{"routed_scale": 1.41, "head_dim": 64, "norm_place": "pre", "rope_fraction": 1.0, "init_std_o": 0.00382, "init_std_down": 0.00234, "lr_head": 0.00353, "warmup_steps": 200, "schedule": "wsd", "final_lr_fraction": 0.0, "batch_tokens": 65536}
Below are experts of layer 4 (counted from 0) of a mixture-of-experts language model. Rows are named router (the router's row for the expert), down (a neuron's output weights, with its number) and show model dimensions 64-127. Each number is 128 + 32 x the weight over its row's rms, rounded and kept within 0 to 255.
After each expert's rows: "raises" lists some tokens whose logits its average output raises strongly, later layers aside. This comes from a sample of Wikipedia text that the model never trained on.

# expert 14
router [147  89 163 103 174 131 177 102 148 204 159 141 160 119 182 153 196  74 100 135  94  91 140  98 133 184  48 130 156  97 167 161 137 150 136 156 164 108  80 160 137 126 116 141 158  82  67 213 162  76 142  94 182  96 153 149 134 141 207 133 112 138 189 112]
down0 [129 120 139 175 108 127 118 223 133  58 140 132 155 110 171 183  36 178 195 114  87 160  55 151 154 166 136 176  92 170 146 108 156  84 162 100  81 121 151 147 105 140 131 101 140 155  78 145 104 131  96  96 207 125 158 114 123 114 178  80 126 122 132 136]
down1 [140  97 101 142 116 138 115 121 116 103 187 101  60 119 164 116 122  97 115 189  87  69 109 246 133 124  89  99  94 184 135 140 133 101 107 139 160 180 133 138 110  99 179 128  85 139 126 124 131 125 140 146 130 135  80 182  57 109 113 116 111 106 125 104]
down2 [119  79 153 125 121  87 148 111 199  98  25 114 113 121 109 100 198 167 119 104 183 174 168 136 126 117 117 125 128 160  68  93 155 150 172 146 142 198 173 107 150 120 134  89 139  78 142  99 157 139 140 172 127  93 120 190  90 145 111 161 110 122 122 137]
down3 [111 152 116 131  93 132 124 120 144 125 163  93 155  88 148 116  75 133 130 148  72 123 117 113 177 106 116 173 106 100 125 116 136 136  87  97 134 138 150 130  78 104 163 139  95 158 128 207  88  59 138  76 119 150 117 156 101 176 113  52 120  72 182 130]
down4 [120 137 134 127 129 173 106 142  69  79 133 150 125 164 115 161 134 111 138 104 180 129 126 111 112  86  95 108 140 169 134 124 157 119 158 114 197 149 134 107  99 121  64 131  95 103  86  60 191 125 148 153 108  51  69 152 148 151 178 151 107 122 119  75]
down5 [ 74 140 169 142 133 150 129 100 132 129  97 158 128 146  92  74  76 146 105 145 130 157  96 118  77 116 140 148 130 180 158 109 134 128  98 130  81  73 195 111 144 158  99 121 151 135 143  79 128 163 132 144 151 122 186 122 170 132 120 192 139  95 186 114]
down6 [107 105 104  97  93 175 100 151  75  78 131 103 126  87 109 154  79 159 168 133  43 174  93 109 157 126 164 107 126 107 165 163 108 130 114 124 164  64 183  75  93  99 102 245 148 121 109 127 119 130 137 193 123 114 102  73 146 195 109 137  99  98 183 176]
raises: " ", ",", " in", "-", "\n", " at"

# expert 7
router [131 128 133 155 143 129 109  89  97 130 161  99 190  83 111 132 145 117 167 110 128 120 134 111 104 107 102 110 111  96 171 124 144 152 115 134 129 100 104 145 152 154 133 138 116 147 133 125 130  93  88  38 136  90  82  84 148 170 115 130 129 121 121 142]
down0 [172 135 208 140 148 151 221  91 163  93  92 157  69  87 192 138 199 118 185 137 213 120 159 135 137  99 140 135 131 148  99 161 106 123 160 107 139 121 145 165 146 128 147 123 129 159 111  97 119 109 131 126 135  81  69 139 151 145 115 173 155 180 107  95]
down1 [ 66  92  42  75 108 152 103 173  91 194 118 123 112 137 103 167 114 140 123  87 184 184 100 175 196 128 136 106  72  92 153 152 140 167  85 114 165  89 155 139 149 189 147 123 157 108 133 113  85  91 182 109 121  96 160  71 132 157 107 145 164 115 166 165]
down2 [ 51 123 128  96 108 124 132  98 173 101  77 117 131 146 136  96 154 142 184 102  83  93 127 145 143 156  90 122 169 148 192  89  78 118 168 148 172 179 121 173  91  77 188 133 123 138 127 150 135 146  66  94 138  85  34 156 141 116 109 113  94  93 119 136]
down3 [136 145 132 151 144  83 128  83  68 103 143 124 118 145  84  88 169 164 135 119 105 118 114 147  70  95 149 114 157 132 162 146 115 128  90 118 153 179 136 125 144 129 144 179 140  98 198  97 168 127 104  53 209 101 106 131 136 151  93 156 120 120 169 121]
down4 [161 171 117 150 114 181 110 129 188 132 132 142 164 187 130  99  98 193 131 181 174 196 106 112 146 103 118  96 123 118  97  65 148 183 168 146 151 156 105 160 126 134 120  91 153 154 123 114 112 160  80 108  85 133 178 159 185  58 106 112 171 132 175 163]
down5 [137 112  58 105 128 150 105 146 102 133 131 105 124 165  86 158  85  87 138  91 140 119  91 123 130  68 151 133 124  83 174  92  95 148 164  86  98 139  42 175  98 184  96 161 116 142 105 107  66  60 146 122 134 126 132 195  95 150 147  49  96 153 121 112]
down6 [200 172 121  81  99 132  73 129 160 104  97 128 108 116 131  88 147 143 177 112  79 100 106 157 153  37 134 133  81 114 136 171 152 114 153 183 114 130  71 133 122 112 148 145 146 125 153 133  99 136 156  94 124 120 152 129  85  86 113 104 126 162 115 153]
raises: "-", "M", "A", "P", "B", "The"

# expert 6
router [195 180 122 126  40 127  54 117 154 114 119 111 108 102 106 160 118 124  96  25 146  53  65 128 149 155  85 100 159 125 136 112 124 136 131 107 141  37  91 198 142  94 101 121 119 147 146 117  82 115 146 182 105  84  74 121 125 170 134 103 114 146 102 107]
down0 [ 67 133 212 124 111 119 106 152  97 144 196 166 141  77 160 113 150 143  84 136  96  93 144 156  35 130 154 109 159  80 135 115 190  74 106  89 175 113 143 135 181 144 159 157 115 112 120  86  94  65 197 113 167  80 130 138 163 152 148  80 141  90 119 113]
down1 [ 88  51 160  72 138 129 144  73 155 158 173 109 149 182 107 119  76 150 148  89 161 153 122 144 156 112 111  73 113 130 196 166 104 110 140 145 134 141 117 116  87 186 109 106 122 165 184 114 107  83 118 112 146 162 135 154 156 106 168 153 150 182 132  88]
down2 [137  83  89  75  74 158 117 111 185 176 159  89 146 110 136 130 128  88 134 140  30 112 179  88 139 116 121 219  55 153 134 119 113 101 115 129 212 139  93  79 158  99 132 110 166 134  96 107 146  88 138 165 197 106 122 111 145  94 112 122 123 159  66 133]
down3 [148 118 155 173 168 158 131 166 106 147 152 138 145 165  83 106 121 119 132 119 142  88 159 132 122 156 166  95 139 168 115  84 169 105 156 118  97 154 117 119 156 144 191 103 143 130 186 115  73 130 182 106 138 136 121  97  93 121 191  78  63 183 114 112]
down4 [107 108 167  70 163 108 183 118 178  62 112 186 107 133 104 143 125 124  72 130 104  86 127 120 135 136 134 168 114 182  75 152  77 112  98 118  97 126  44 108 169 120  75 137 175 178 102 112 106 115 132 191 142 126  77 103 140 186 115 165 140 143 182 119]
down5 [111 121 169 176 157 122 148 127  82 117 155  99 168 100 146 151 168 176  87 129 115 126 148 119 193  72 142 115 140 145 103 102 121 119  94 121  96 103 139 166 110 102 134  63 137 145  89 195 150  90  64 140 106 153  75 122  74  74 156 106  97 120  85 140]
down6 [153 186 168 146 186 112 138 138  88 113 121  91  96 103 134 143 131 126 156 105 116 174 134 139  90  94  95 147 125 118 129 121  91 137 114 115 109 137 135  92 119  85  99 162 168 120 121 131 168 154 116 140 157  83 145 101 122 198  94 115 189 143  96 150]
raises: "-", "ing", " and", "al", " ", "et"

# expert 10
router [108 134 116 127 172 156  79 126 117 128 159 112 145 126 156 209 167  91  41 107 132 142 160 127 123 126 179 139 174 148 135 168 132 160 140 198 161 212 191 133 102 103 139 137 137 152 109 153 147 130 149 176 152 227 171 165 103 118 169 132 118 154 103 138]
down0 [134 148 134 114 154 146  85 177  63  62 129 173 129 115 104 177 113  99 158  78 141 103  79 109 162 124 163 186 106 142 147 143 133 108 149 118 118 148 155 101 138 126 105 111  71  97  87 170 147 124 224 121 150 120 145 123  85 108 177 114 162 120 150 139]
down1 [147 123  49 124 155 177 156 117 186 147 179 136  35 118 159 128 147 134 100 144 178 153 145 115 161 120 152 167  52 109 140 116 120 125 115 126 119 172  62 105 171 144 139 141 134 182 139 111 172 125 123 108  95 121 140 156  97  96 111 133 148  81 126 156]
down2 [107  78 133 115 125  98 151 147 151 140 156 163 154 147 170 137 112 114 127 119  87 138 169  87 185 102 145  46 158  91 185 160 116 135 150 152 125 144 166 123 185 106  92 136 119  96  97  79 124  77 112 131 110 161  75 153  83 131  99 138 132 140 149 125]
down3 [ 90 123 104 196 123 158 134 107 110 163 132 193 125 118 145 194 101 148 146 131 142 137 158 135 117 106  47 154 113 202 162 130  70 113 110 152 124  95 136 142  42 110 150 152 153 133 135  82 107 143 129 131 153 141 116 133 201 109 130 170 120 181 110 122]
down4 [125  59 126 158 116 123 174  93 157 122 161 113 118 109 147 138 128  95 146 117 173 149  75 130 105 116 146  95 101 142 117 111 157 149 139 130  99 131  47  88 131 144 123 138 159  97 179 132  88 165 118 206 124 114 106  87 121 119 139 157 120 191  70 132]
down5 [115 104 155 115 133  97 134 109 106 153 110 226 151 110 119 139 108 108  89 163 135 134 128 173 146 125 151 161 135  92  77 132 165 106 145 142  82 104 133 133  90  95 147 149 146 136  39 108 190 158 138 148 200 116 146 161 142 151 119  81 121 184  77 120]
down6 [128 144 140 192 131  91  75 123 174 111 136 121 184 153 126 162 117 177  96 156  65  76 103 110 136 148 139 133 104 126 116 117 162 140 145 161 119 142 123  96 158 116 114 125 108 116  84  96  73 157  59 125 170 148  92 144 166 147 132  98 168 143 115 140]
raises: " and", ",", ".", "e", " in", " to"

# expert 3
router [ 82 111 112 166  63 111  54 153 173 159 123 122 140 184 121 104 125 150 137  94 167 156 113 146 129 125 115 107 116 157 120 102 149 115  95  88 113 122 134  96 126 144 175 135  95 105 150 185  93 130 122 166 141 139 185  95 120  78 142  79 100 135 177 171]
down0 [ 80 146 128  97 132 160 141 102 106  94 119  58  92 148  99  48 169 121 190 110 132 136 100 140 131 110 111 144 131 113 160 130  73 141 108 133 121  74 150 174 148 123 139  90 146  61 167 112 147 103 142 125  93  99  98 123 182 136 103 133 132 105 150  47]
down1 [123 130 119 153 140  90 124 136 125 111 132 170 122 128 139  81  70 109 122 120 105  61 173  90 150 102 102 116  88 148  82 130 140 154 158 151 113 150 196 121 140  70 120 103 149 111 159 144 132 118 139  86 138 120 133 155 185 130 125 122 132 136 125 158]
down2 [ 43 152  70 158 132  98 146 175  95 136 159 114  76 147 124 160  93  81 162  80 105 136 177 175 115 156 104  61 147 110 109  57 147 161 117 167 147  79 130 102 128 177 148 159 124 123  65 145 110 109 195 120 160 152 137  68 112 100  94  86 155 150 134 140]
down3 [117 107 194  49 100  84  85  95 136  46 147 211 125  79 116 213 175 122 114 134  85 175  71  76 187  95 106  78 109 104 147  85 141 165 137 141 137 152 102  72 128 135 141 160 110 116 147 158 115  87 162 176 131 169 131 142 116  89 108 123 134 195 160  67]
down4 [130 158 127 107 149 118 192 115 116  85 141 146  79 177  88 111 144  91 136 103 132  81  97 119  84 145 118 116 163  91 106 111 143 147  60 171 134  97 142  97 103 157  87 123 108 154 132  86 117 125 146 125 157 117 181 158  89 114 149 116 150 139 134 168]
down5 [125  95 176 159  85 122 168 115 144 165 170 119 182 109  91 139  57 170 133 184 141 116 100  64 127  94  93 155 122 101 119  83 138 128  73 147 133 119 174  84 142 155  94 110 114 129 172 131 158 142 116 123  91  91  98 101  91 137  77 115  84 118 154 112]
down6 [163 110 106 140 129 151 134 177 122 157 159 178 127  92 127  54 153  66 167 175 144 181 132  90 169  73 118  79 113 184 126 148 129 152 136 135 129 118 104 108 105 137 137 159 170 129 170 138 122 138 112 165 165 129 173 165 153  95 180 134 137 117 136 144]
raises: " and", ",", "-", " in", ".", " as"

# expert 13
router [126 101 120  72 156 141 155  86 106  49 162 122 136  86 157 138 153 132 113 103  82 124 136  65 118 158 103 114 102 149 121 119  52 107 153 176 147 179 168 124 152 121 110  39 130 157  61  90 138 179 153 105 135 101 164 158 172 106 133 171 122 146 150 167]
down0 [175  44 150 147 135 111 127 106 140  84 144  65 149 139 132 146 117 110 140 156 153  62  83 123 173 155  72 185 106 115 142 137 148 140 154 156  59 149 100 161 115 121 202  72 144 176  78 134 123 117 144 140 172 138 114 122 111  95 158 174 127  85 181 133]
down1 [136 166 120 136 131 125 138 133 108  90 157  88 139 121 120 165 134  65 151  90   0 115 116 118 105 120 112 123 147 125 156 144 147  81  59 124 112 163 190 125 140 145 108 144 139 159  95  45 154 153 121 128 202 144  92 188 129 108 117 115 190 129  89 131]
down2 [141 105 121 165 169 190  74 146 172 119 218 112 128 122  73 140  83 151  82 134 193 123  97 130 125 144 183 126 127 112 126 110 169 136 143 158 199 101 154  93 129 157 115 174  98  97  96 109 139 123  97  75 147 110 103  89 134 143  95 150 139 109 168 136]
down3 [105 143  97 108  93 168 114 108 129 147 124 107 173  69  72 163 102 168 124 109  57 103 132 138  85 128 113  85  58 104 188  60 102 110 126 158 142 136 152 123 120  98 177 127 109 142 122 160 141 166 122 125 176 113 135 124 148 160 147 160 134 159 143 106]
down4 [167  80 209 156 162  59 120 133  96  80 106 110 114  65  91 117 136 130  96 152 219 178 112 117 144 136  96  69 145 143 153  74 126 105 140 167 161 102 171 152 121 108 206 112 165 101 103 130 133 123 111 157 129 136 169 131  99 124 104 114 143 121 139  83]
down5 [124 110 160 180 100 114 143 129 124 150  86 103 117 103 148  83 143 118 148 153 154 112 102 136 117 113 127 113 140 175  94  61 123 103  73 130 190 179 121 120 112 109 135 146 187 114 169 137 156 104 103 127 130  97 124 125 138 155 116 127 129 196 122 174]
down6 [195 138 113 121 161 136 112 217 120  72  88 222 159 114 121 186 137 132 117 116 144 140 167 126 157 101 100  94 125 104 151 160  82 159 144 125 122 100  80 172 179 128 177 112 129 140 130 167 170 132 114 127 103 131  89 135  86 119 140 153 145 121 194 130]
raises: " ", ".", ",", " in", "\n", " a"

# expert 1
router [130 127 166 124 135 119 120 198 188 154  93 110  92 177 150 121 148 141 164 129 126 126 152  66 126 148 151 144 128 164 154 169 135 121 177 144  64 125 132 118 187 138 128 158 120 111  85 126 141 132 137 113  74 126 120 127 107 125 154  67 152  85 189 157]
down0 [ 59 145 195 116 165 131  95  77 146 131 170 118 120 110  97  86  81 108 151 144 139 178 120 143 115 125 145 110 121 150 151 143 123 127 118 106 136 117 117 153 115 172 116 132  74 121  72  94 110 148 120 115  82 150 128  72 159  65 155 143  97 123  76 133]
down1 [151 140 152 161 124 165 104 181 163 107 120  97 119 149 161 167 132 163 100 123  37 121 178 155 101 111 128 107 155 134  79  73 140  66 101 138  80 145  94 144 100 147 168 148 154 132  97 125  96 100 181 107 177 163 155 159 151 120 112 201  88 138 111 142]
down2 [125 169  88 168 177 128 106 141 135 152 149 115 101 170  31  80 129 160 145 159 159 155  94 167 140  86 138 133 116 138 138 198 127 104 123 177 155  84 124 127 102 167 154 113 101 155 112 106 164 196 145 136 157 133 143 172 194 125 139 211 201  97 145  82]
down3 [106  97  98 139 172 114 106 110 113 131  94 135 105 134 151 131 100 189 153 109  86 115  71 150 152 150 121  44 203 131 147 139  96 108 105 182 133 132 106 172  84  88 148 194 115 130 159 108 117 120 181  62 106 127 161 183 131 170 112  83 146  95 117 134]
down4 [125  66 135 121 141  98  70  93 104 132 212 144  63  88 132 165 105 132 105 130 130 115 109 112 131 139 107 110 185  97 163 103  93 102 127 170 138 112  95 160  94 158 139 134  51 148  98 121 117 132 167 127 134 142 134 132 106 106 136  98  90 117 135 115]
down5 [ 77 107  55 109  83 139 168 149 171  44  79 128 131 128 158  65 107 151 147  80  30  97 159 110 101 147 119 171 131 108  97 167 171 121 116 161 160 155 116 164 118  78 133 126 122  85  88 115 140 125 111 140 130 134  80 116 139 143 158  40 112 131  83 170]
down6 [122 144 180 141 189 146 171 154 158 153 122  83 157  93 140  70  27 151  98 115 162 109 126 152 129 123  76 133  98 128  75 102 101  79 117 159 111 127 145  96 160 131  71  79 121 162 143 142 120 129 161 162 141 107 106 130 142 115 154 180  79  80 166 136]
raises: "-", ".", ",", " and", "\n", "ol"

# expert 11
router [114 163  31 209  73 130  58 140 161 142 126 145 116 136  98 107  65 180 115 157 161 123 114 112 104  86 198 149 145 124 115 133 122 168  92 159 185 147 157 127 139 113  97 197 106  94 131  85 131 119 171 139  94 154 155 180 106 135 143  93 114 123 146 130]
down0 [149 141 124 114 186  77 150  97 112 136 139 104 167 136 127 145 129 135 119  94 149  91 138 100 130 130 167 113  79  76 121  85  91 177 167 100 156  97 104 111 167  76  68 133 126 113 111 105 134 114 138  71  78 111 155 158  88 169  83 230 160 123 165  71]
down1 [169 148 208 110 133 161 137 160  23 110 122 120  85 165 150 117 115 115 168 137  92 107  74 100 155 100  83  95  85 190 136  99 124 177 112 158 147  99 162 149 124 116 103 166 132 144 136 112  95 113 174 124 131  91 112 128  87 123 128 128 128  81 101 168]
down2 [126 151 177 128  70 128 144 154 140 132 148  97 138 134 156 131 104  92 136 106  76  92 155 166 207 107  92 160 104 180 190 106 131 131 152 154 127 118 133 157  79  93 112 121 120 170 106 135 107 169 102 127 151 156 128 124  67 140 110  93 149 176  88  85]
down3 [105 148 134 148 137 112 126 158 129 124  71 109 175 140  96 113 127 113  94 139  85 109 109 110 171  79 154 141 147 179 179 188 107 110 110  88 117 137 176 137 132 123  70 150  80 126 114 146  90 115 125 154 113  61 139 117 110 183 117  73 107 118 129 146]
down4 [129 141 101 111  99  97 115 127 128  83  98 146  70 165 186  89 107 132 151 155 129 153 102 123 124 112  93 145 118 100 115 142 111 102  91 143 164 173 148 122 121  61 160 133 109 123  90 151 131 121 130 147 101 191 157  91 110 113  67 133 104 205  82  76]
down5 [101 144  51  91 166 121 173  62 105 116 175 104 124 154 119 113 128 119  85 133 134 129 131 160 171 138  84 116 156 130 153 139 108 145 115  98 112 171 173 159 150  81 146 187  97 174  85 141 109  43 116 129 139 123 137 153 102 125 103 177 101 193 106  78]
down6 [143 118  85 127 162 127 133  92 149 121 120 140 134 123  61 165  87 174  80  70 184 170 139 107 141  59 144 156 140 157 128  73 162 104 175 110 104 134 134  93 190  90  83 137 103 133  67  63 143 121 124 170 106  99 130 134 107  50 120 141 118  96 165 143]
raises: " and", "est", ",", " in"

# expert 15
router [138 122 114 155 114 169  88 139 145 156 120 145  77 115 105  46 129 148 133 163 160  79 139 198 136 117  87 117 148 167  56  95 127 182 143 105 131  98 110 110 149 155 117 156  79 149 151 175 108 183  99 171 114  93 176 135 104 103 123 135 160 131  98 181]
down0 [155 187 146  90 158 126 121 152 126  48 116 138 122 114  93 140 134 191  92 103 133 123 164  92 136 101  90 191 133 125  99 159 146  95 103  93 182 112 119 123 100 187 142 168 102 127 124  95  41 111 135 100 122 128 129 161  99  98 162 199  86 121 135 140]
down1 [181  98 134 141 114 133 115 113 160 117  96 140  45 112  99 111 132  91 112  89  82 182 136 172 187 109  54 108 126 126 159 140 168 121 112 116 142 101 109 118 160 127 153 146 128 116 138 113 143  85 141 116 150 146 115 168 151 145 120  79 117 176 111  46]
down2 [168  74 106 100 131 172 107  96 147  71 164 137 167 107 183 132  62 144 140 161 137 159 131 175 142 174  83  84 173  43 171  43 136 157 127 140 201 126 102 100 114  85 173 156 106 170 128  90 126 128 137  87 131 124 112  95 186 132 111 164 135 187 146 125]
down3 [135 173 162 102 131 126 137 148 121 158 112 165 129 212 124 117 145 141 159 121  81  87 159 112 132 108 157 184  83 109 122  63  98 111  76  86 165 151 186 118  91 126 109 148  66 166  75 112  93  96 146 148 147 160 126 111  95 184  95 137  97 104  57 100]
down4 [ 41 184  75 159  99 154 116 110 134 112 138  95 115  96 141  93 145 178 117 172 175 146 108 127 134 167 117 158 188 149 199 137 128  92 188 123 126 124 127 110 190  89 113 163 106 132 122 137 169 153 136 110 103  58 140 104 219 140  84 104 117  81  67  87]
down5 [157 115 126 132 148 195  95 165  84 115 141  97 109  60 122 154  89 105 112 116 118 109  84  72 100 139 146 105 129 182 136  79 136 169 152 114 122 102 168  92 109 135 138 112 123 122 146  92 129 131 128 121 111 102 100 162 101 205 125 144  61 132  57 136]
down6 [ 81 146 142 132  87 159 122 164 105  92 111 178 171 132 174  72 155 133 102 134 122 170 109 138 100 151 175 113 111 110  95 110 193 115  93 227 140 164 198 119 128 129 121 114 103 161 144  93 114 141 188 133 126 117 134 153 105  37 151 105 143 188 135  95]
raises: " ", " and", "-", ",", "c", "ic"

# expert 9
router [162 174  79  79 147  70 137  93 174 123  85 104 103 168 145  93 126 111 134 102 104 154  30 169 157  88 115 163 160 145 171 123 167  77 135 121 109 134 164 134 112 100 144 124 115 129 175  92 122 129  70  90 186 122 104 128 194 111  79 167 111 131  43  52]
down0 [  9  31 111 144  51 117 118 111 124 103 129 117 147 115 121 145 104 117 144 107 147 165 142 160  88 116 154  88  90  76 149 137  60 111 157 115 123 165 204 119 148 133 126 168 137 183  95 159 135 177 164 132 174  72 106 128 156 164 143 109 126  99  51  81]
down1 [196 156 146 136 102 111 107 100  87  73 197 155  72 129 130 117 103 168 172 138 166 135 146  89  91 104 128 156 114 139 173 167 118 134 149 173 126  92 108 104 128 122 164 159  91 143 190 189  98 170 111 154  92  98 105 171 102 159 107 103  83 121 107  96]
down2 [ 91 183 121 152 110 125 179  88 113  98 150 152 151  91 181 142  96 100  97 141 203 159 104  96 138 162 104 218 127  96 105  68 123  99 171 110 130 139  76 138 164 106  69 168 127  85 184 126 147  91 184 108 106  81 158 128 109 158 124 139 112  97  98 118]
down3 [142  93 124 138 133 126 129 116 114 139 107 197 107 114 144 179  95 100  69 144  95 184 125 103 142  60 135 115 165 146 193 163 159 154 143  86  98  61 120 116 107 101 134 151 120 185 126 159 146 111 112 152  98 111  93 108 141 143 137 147 188  36  70 180]
down4 [113 147 145 117 147 179 155 130 157 167 151 135  99 169 189 140  58  96  49 119  70 186 135 166 160  58 108 140 148 117 152 145 118 116  83 134  77  61 126 191 111  85 115 143 193 112  64 155 102  83 143 129 107 105 158 134 108 181 176  96 130 136  68 128]
down5 [157 128  81  97 154  93 153  86 124  93 149 103 146  90 129 148 136 175 158 100  68 146 134 145 177 149 143 123 111 117 148 114 128  85  60 164 147 154 119 157 153 124 107 130 154 145 135 163 130 134 116 156 150  98 131  78  88 124 104 111 146  65 193 144]
down6 [172 133 150 134 152 177 165 142 129 121  59 137 125 119  95  82 104 115 104 120 101 175 161  89 102  80  63 157 120  84 151 165 124 137 113 148 155 197 130 135 117 112 177 129 102  67 149 220  36 197  72  98 133 162 103  99 136 127  68 103  95 114  59 157]
raises: " of", "\n\n", "ing", " in", " in the", " to"

# expert 5
router [127 125 136 107 151  90 151 169 132  53 117 206 145 154 119  50 159 126  79 122  88 135 150 114 116 126 124 162 105  96 117 185 166 120 133  99 148 119  99 137 114 107 172 131 134 169 156  91 147 100 140 149 117 155 138 100 100 139 145 166 105 128  95 128]
down0 [150  90 151 138 161 191 123 171 144 131 119 124 122 161 127 130 132 191 145  80 102 117 167 114 130 133 128 191 126 115 158 180 148  87 140 170  85 131 116  99 215  85 113  86  90 146  87  95 157 104 193 104 134 151  94  91 145 113 146 148 174 133 116 161]
down1 [135  76  89 121 105 132 154 116  71 131 109 111 122 160 114 126 156 145 114 117 152 147 121 171 180 143 145  83 133 165 106 135 122 108 140  98 103 171 147 166  95 136 171 117 145 130 180 134 120 127 106 127 130 127 137  79 116 107 186  45 166 135 136 147]
down2 [ 90 109  75 115  91 125 108  89  85 136 100 101 162 181 117 117 127  98 198 159 138 107 153 150  82 119 150 147  84  97  94 144 152 193  95 183  98  96 180  83 150 153 174 138 144  72  95 133 138 146 135 112 181  36 187 140 142 153 105 126 138 103 129  91]
down3 [197 100 178 128 113 117 156 136 131 176 102 132 224  97 100 141  29 164 184 117 110 111 171 139 112 131  75 168 117  98 174 137 126 107 106 123 174 133  75 118 170 125 150  67  89 102 128 115 128 141 182 114 139 158 119 108 110 120 144 116 137 147 137 140]
down4 [ 30 176 108 126 126 152  99  95 138 138 158 136 120 101 122  97 193  91 104 130 148 184  89 129 110 105 136 173 183 151 146 126 120  23 121 131 148 136 117 142 143 151 114 114  64  95 134 110 105 142 147 121 118  98 113 146 169 170  48  94  77 110 116 191]
down5 [ 93  97 100 132 138 177 113 174 102 133 179 164 158 121 129  95 135  86 166 102  88 156 122  81 104  90 150 181  88  70 121 169 115 160  58 147 100 137  79 161  89  64  82 149 164 168 100 163 121  97 167  77 125 121 102 119 113 119 109 110 201 116 154 126]
down6 [152 101 170 185 109 100 128 165 125 155 101 128  85 159 176 123 101 126 196 169 156 156 100 128 133 109 124 112 113 112  98 156 208 118 119 120  97 107 165 112 178 140 135  76 170 173  95 119 186 102 114 139 119 188 122 158 137 177 110 154 133 102  79 165]
raises: " and", ",", "-", " ", ".", "ing"

# expert 8
router [185  93 184 162 153 132 154 151 121  67 146 129 174 135 137 149 144 125  98 142 145  73 137 122 125 132 151 124 100  96 104 127 128  58 157  79 121  66  85 174 110 109 113 115 123 127 137 158 106  76 163 164  98 115 116  73 167 158 102 164 131 110 153 119]
down0 [123 127 121  94 141 139 101 172 114 134 158 116 151 184 126 149 127 174  78 110 173  55 114 116 127 111 122 166  97 168  98 122 156 179 148 116 159 148  89 128 123 129  94 108 166  83 113 105  99 122 170 159  94 101  94 156 127 125 188 149 105 138 101 126]
down1 [ 64 116  86 154 149  80 124 151 182 200 123 112  91 177  91  60 133 159 101 101 186 204 142  90 115 118  59 147  94 130 138  87 166  88  74 150 122  99 140 108 183 117 150  89 111 135  63 126 121 108 141 101 140 118  74 126 166 116 127 128 204 149 181 162]
down2 [119 134 141  89 136  86 118 167 145 141 121 123 139 166 175 129 128 123 142 143 170 143  99 137 135 114 146 127 125 158  75 143 144 116 133 110 121 148 201 103 141 200  88 132 175  78  90 126 117 110 148 159 121 146 132 139 150 143 129 120 186 142 110 121]
down3 [ 83 140  98  85 138 160 192  98  97 105 128 131  34 118 152 192 125  93  78  84  73 173 125 117 130 132 122 135  97 102  80 138 148 186 102 157 116 149 161 157 126 139 144  90 174  94 111 208 107 123 157 116 110 181 189  88 100 150 111 148 172 126 137 167]
down4 [163 137 124  76  68 103 154 121 149 131 105  61 102 109 146  82 117 136 120 150  71 148  87 164 237 145 149  76 139 164 107 124 165  95 139 126 154 125 192 177  73 110 148 118 122  77  86 140  80  77 107 163 117 125 111 113 100  87 147 153 100 105 133 154]
down5 [115 121 153 186 205 124 107 137 166 119 101  88 154 107 194 147 163  97 166  89 128 221  97 140 140 112 175 120 108  97 186 166 117 120 161  86 137 161 162 176 100  76 111 108 129 132 114 168 147 128 144 143 128  97 131 122 125 150 120 107 145 132  96  86]
down6 [122 130 168  87 110  73 107 138 149  65 100  93 144  96 111 123 104 164 158 172 101 123 134  84 140  88  98 203  93 125 133 129 125  98  69 143 118 151 170 101 163  97 126 160 126 136  99 138 158 127  91 114 119 135  93 128 136 120 112 165 134 116 142 121]
raises: " and", ",", " ", "ing", " in", "ed"

# expert 2
router [ 69 106 109 121  72  95 187 172  23 184  98 144 164 139 106 158  87 159 195 106 211 128  95  98 157  96 183 151  99  67  90 107 148 143  98 120 132 151 117  99  89 162 133 114  78 136 151  51  92 182 108 173  92 135 121 122 145 146  79  70 148 128 106 172]
down0 [137 114  76 119 166 138  71  75 115 132 131 125 166 162 111  90 179 121 103  69 127 103 179 144 152  99 131 135  84 130 102 161 119 131 157 117 141  99 145 101  91  42 163 112  63 106  95  73 116  90 145 105  73 107  48 149  92 137  83 141 141  80 127  98]
down1 [101  60 163  84 121 212  94  82  78 120 113 131 108 103 103 191 133 132 139 232  87 146 145 130  78 123 105 152 102 170 181 147  95 101 145 191 210  92 117 117  84 113 146 138 147 138 134 164 135 115  64 116 104 143  88 145  87  83 106 112 113 181 134 180]
down2 [169 107 105 144 136  40 116 156 126  67 162 124 154  92  58 115 178  61 162 106 115 155  75 143 120 149 127 113 132 147 161  76 169 145 122 114 120 112 148 110 151 145 187  61 154  92 110 114 139 109 156 151  98 141  71  77 135 111 156 117 153 145 118 141]
down3 [115 144 121 157 137 147  90 184  93 134 130 105 192  79 133 173 131 123  84 144 202 148 123 136 188  34 114 132  86 148 149  84 129 161 113  94 106  98 164 103  83  77 139  78 150 164 149 117 112 105  94 152 157  89 132 150  97 163 166 152 189 113  98  73]
down4 [ 80 101 158 102 190 165 109 135 102 115 144  91 120 102 130  95 167 102 104  37 186  91  99 165 188 125 126 126  88  82 120  95 148 175  71 130  99  90 180 109 182  84  78  89 158  21 118 130 128 105 137 140  84 142  93 106  93 119  83 117 139 155 129 145]
down5 [140 140 130 123 108 136 144  79 129 164  82 136 101 109 144  85 145 155 173 154 135 159 185 138  74 136 167 193 158  83 119 157 172 153 125 129 115 129 127 150 120 103 130 204 120 140 159 153 119 134 140 105  83  92 171 132 137 155 157 140 197 152 131 153]
down6 [197  73 178 158 120  67 127 126 134 128 148 127 175 217 148 102 154 143 173 139 150 166 107 144 180 144 132 157 123  88 158 105 144 151 153 163 142 150  70 161  96 104 119  86 150 125 151 134 152  94 109  93 189 141 132 115 111  95  89  95 144 104 128 153]
raises: ",", "'s", "-", " and", ".", ";"